{
  "num_hidden_layers": 9,
  "hidden_size": 384,
  "d_expert": 128,
  "routed_scale": 5.01,
  "init_std_router": 0.023,
  "norm": "rmsnorm",
  "optimizer": "muon",
  "train_tokens": 400500000,
  "max_steps": 6112,
  "dataset": "wikipedia_en"
}
Below are experts of layer 3 (counted from 0) of a mixture-of-experts language model. Rows are named router (the router's row for the expert) and show model dimensions 128-191. Each number is 128 + 24 x the weight over its row's rms, rounded and kept within 0 to 255. Numbers have three digits each.
After each expert's rows: a language model's description of what the expert responds to; "mostly gets" lists some tokens that are sent to it at least half of the time. This comes from a sample of Wikipedia text that the model never trained on.

# expert 19
router:134096088159147173116151139095131154102101170120108131112126119132093117114142150141117091098127130116121166133121139157106099169136100083149093140097143148126136126092150127174153124105106134
What it handles: Commas after dates
mostly gets: " ==\n", " other", "==\n", "===\n", " ===\n", "|---|---|---|---|---|---|\n"

# expert 9
router:101095116146170154126093116113152129118144125149158130096097109114173148097094106136145164128151101115158129096131161118143116080086106147143128165146084116098092134109129129099083135152109122
What it handles: Prepositions after nouns
mostly gets: " of", " for", " from", " as", " including", " into"

# expert 30
router:121098114136086152107121154141160159096091150133128105150149152083142104114155141157133104113132162128076131159115128156122105148149093109148122149085157170080111139084134089164132129100081132
What it handles: Railway, broadcasting, government nouns
mostly gets: " TV", " railway", " Railway", " www", " Radio", " JPN"

# expert 12
router:142104093164136118119102132174143148075136150131148082140153145086126130092122122136070081137154125119143125145108118146151088141127116089127107128091159144068157142095129095109095141076100143
What it handles: Building and object nouns
mostly gets: " windows", " civil", " Scarab", " Civil", " stone", " window"

# expert 29
router:141111128134130135104163174129128151094122140161106098134134168094118090121150136155127102123108150148112140171112123168133129158169094120164151125086155183081062109132118081177153121103093127
What it handles: Articles after prepositions
mostly gets: " the", " The", "The", "the", " ?", " a"

# expert 2
router:082138076124146134099118136153130145125120089152090133136122152076131112116131130145175145142160098156118133094105135158145156124109111157152130145092134133138127116117121138165161109110130113
What it handles: Space and comma before numbers
mostly gets: " ", ",", "\","

# expert 26
router:121134139144121164107140162109152145111128137160107101152141153082131091113158157153122093119130149149123149131113134161141117171143109133152155142092160165093105122083137091154123118134084129
What it handles: Mid-row table pipes
mostly gets: " Nominated", " —;", " ±%", "-listed", " ✔", " producer"

# expert 25
router:110137129167131171101125163122163156086103145131116090141136156085128104096164159138132098120122159143130150162136125171137103152134084120157143124095162165101081113081117101168132106108088139
What it handles: Institution and place names
mostly gets: " University", " Massachusetts", " Harvard", " Arizona", " Tonight", " California"

# expert 6
router:115117142150120159114128169127148160109114154126110100160160159088120083116147157154122111144126155147128149172126123168122100155156087126160140107095160176082069107094116101167137112094092150
What it handles: Articles and coordinate digits
mostly gets: " the", "05", " critics", " Los", " very", "03"

# expert 4
router:123097077143132163116119148088145139126101180131076106134146106129116109146133145109139106100125144106099143129101146141169116165106090124155137137121146128106088116087163110132140133133098178
What it handles: Sports results tables
mostly gets: " Miss", " Cur", " Sheet", " kg", " medalist", " MG"

# expert 27
router:122148153184134164113123138126112170109139135142151096149096104147124113147122160152156147148134162148106128150132180128175142141174143131081129165160165129139111097110145112085146106129147102
What it handles: Year last digits, possessives
mostly gets: "'s", " his", " its", " their", " her", "'"

# expert 8
router:139086133150173163123134116094127152133117109152118113148125127120109141142165142132144139133114138105137116151115138137089088146155142128117152169121152135158118108125123148174120134120159096
What it handles: Infobox lines and line breaks
mostly gets: "″N", ";\n", ";\n\n", " Coordinates", ");\n", "Population"

# expert 3
router:130100109126123169106155123153143155150085127185104138183152133093111125110159160111109098143121141134140157141133099154135097129140106125176120154071163172104141145086101118150121098112083173
What it handles: Commas in lists and citations
mostly gets: " River", " Phylum", "/km", " &", " chronology", " Binomial"

# expert 15
router:129117113130120159116145162112156139081093145129106097143118152098138087115155152147131079130129140139115153151136130160156112154138104099138142126101159159073092127093130077175120110132088157
What it handles: Sports stats table numbers
mostly gets: " Apps", " football", " Goals", " FW", "33", " MF"

# expert 5
router:095118074136165138107120143105155159124140160123117116137156157121163119139173137140111064103147148160116106151143089125172106123121094089148087110116152134087112145078141124149147131111100119
What it handles: Name pieces and "or"
mostly gets: " or", " ENG", " Will", "ton", "inn", " Sir"

# expert 16
router:091109154140186180126138154160160145127138146086117122144149144092131127136123123104193083109173114135094117141112116115112131127154119104092126133077152133125161108150150130136116162098114138
What it handles: Politics and office words
mostly gets: " part", " land", " Chief", " General", " track", " elected"

# expert 17
router:122136115143105149117094167110149130071131108100114116118149142129173135107114156148100077113142160090144110169148156155117093156142132130138114122132143086103116118105109125133127131092089121
What it handles: Mid-word fragments
mostly gets: "″W", "as", "ac", "uc", "ons", "the"

# expert 1
router:104167092129124111111088172125145128154140163104149090144126146135137129139141166127137152114100135166132158130157162135094147127121136102104141116096150148146164160152101103086144173143138132
What it handles: Pronouns and clause connectors
mostly gets: " he", " his", " but", " it", " and", " who"

# expert 20
router:150148129139120159118114135145145137094107122137118096147138141125161118147154151126079097193139153124107126100163134137178130121142121141092111135162151170149170178100118105118095121183103147
What it handles: Sports career vocabulary
mostly gets: " Olympics", " baseball", " professional", "|---|---|\n", " chart", " goals"

# expert 24
router:132158138163131111127179073146091157144093124121138116144118147116165106122156158156109150109108135131114098106117147138103155140130186141140151127138121065150128113164125157164129154126181078
What it handles: Sentence-ending punctuation
mostly gets: ".", "=", ").", ".\n\n", "\".", ".\"\n\n"

# expert 23
router:111149189133101126116103080098100111133131120058131156155105153127102121122144113121119170136161064103133112127142122099140143128079127113134098142125113127110185106155122125054109135121120161
What it handles: Narrative verbs and connectives
mostly gets: " before", " said", " when", " if", " because", " after"

# expert 11
router:113146147122122107117099174170165081120123151120137148107177135137166145147093125085138129080068161165135155158127135152140111126151080162135126097164072146142134124156172117145179087157157137
What it handles: South Asian and East Asian names
mostly gets: " Bh", " Kh", "ā", "iy", "ū", " Hong"

# expert 21
router:111116143142124153108143152141158149107111135131112094160133168089122104115154150133146094104127148149130159146122137153143091154137099135148154114088155171092104116073135107157134144125098170
What it handles: Spanish and Portuguese names
mostly gets: " Santa", " ARG", " Argentina", " Juan", " Puerto", " Mexico"

# expert 28
router:104157163112129114127128181177152069124150097126145127147140160135155159137127148095143148081111136102135144127086106166148140179102127171084135097149102118064107127115135121088115146141110111
What it handles: Word-initial fragments
mostly gets: ".S", " Jr", ".C", ".A", "/s", " inc"

# expert 18
router:122114120165095168116122168126162158097104156137124109161141157093129104111157162152125110125118162149127149154138123167141097151144104104152138112103167159095098110085133097168125109115086144
What it handles: Year prefix digits
mostly gets: "201", "198", "202", "200", "196", "197"

# expert 14
router:160128070122110123117161132092130156119100136112121120125140153134124107128171136134129107101131153090100144123092095117114149136125131101122078127153141128086088154106157106145121148143136166
What it handles: Table row-start pipes
mostly gets: "|", " Sheet", " %", " Votes", " Source", " Candidate"

# expert 22
router:114138114121161131112085159146134108158112150136122114097129122125124093162141095136119093140165134115106130165171157109152078147133106093131149102118157145138119104102145120110124117146111128
What it handles: Germanic and foreign name pieces
mostly gets: "å", "berg", "ö", "ić", " von", " GER"

# expert 13
router:120132125159112165114129166138163153086117152133121098152148162086130107115167167138120104125132157150124159166127138170147093154141096110152138123077168170089088121085124095161130125124095126
What it handles: Topic nouns and list dashes
mostly gets: " activities", " knowledge", " NE", " ability", " Jimmy", " nature"

# expert 7
router:112131091163153125122157127131158172124136113132093107164152154085146085117164165151138111163137155167079176135147155175152091130129107114161125134080147152127086140104123129164118164113109117
What it handles: Field-label punctuation
mostly gets: ":", " /", ");", "):", " •", "',"

# expert 10
router:155119093127128110109103170174156139113133152139153095139149114084132116078125134124128073137156148109112150150133108145140111147105093151132125118095148111138103133095128103158122116131099153
What it handles: Word-ending suffixes
mostly gets: "al", "ium", "-up", "atic", "ator", "ative"

# expert 31
router:138137144141150129125103147142144152101108109128080141108183149149111140102127151088131112147120153165119115120100183159104102106158152082121095148109145141091112105113147096115125100118099143
What it handles: Month names in dates
mostly gets: " November", " January", " May", " October", " June", " April"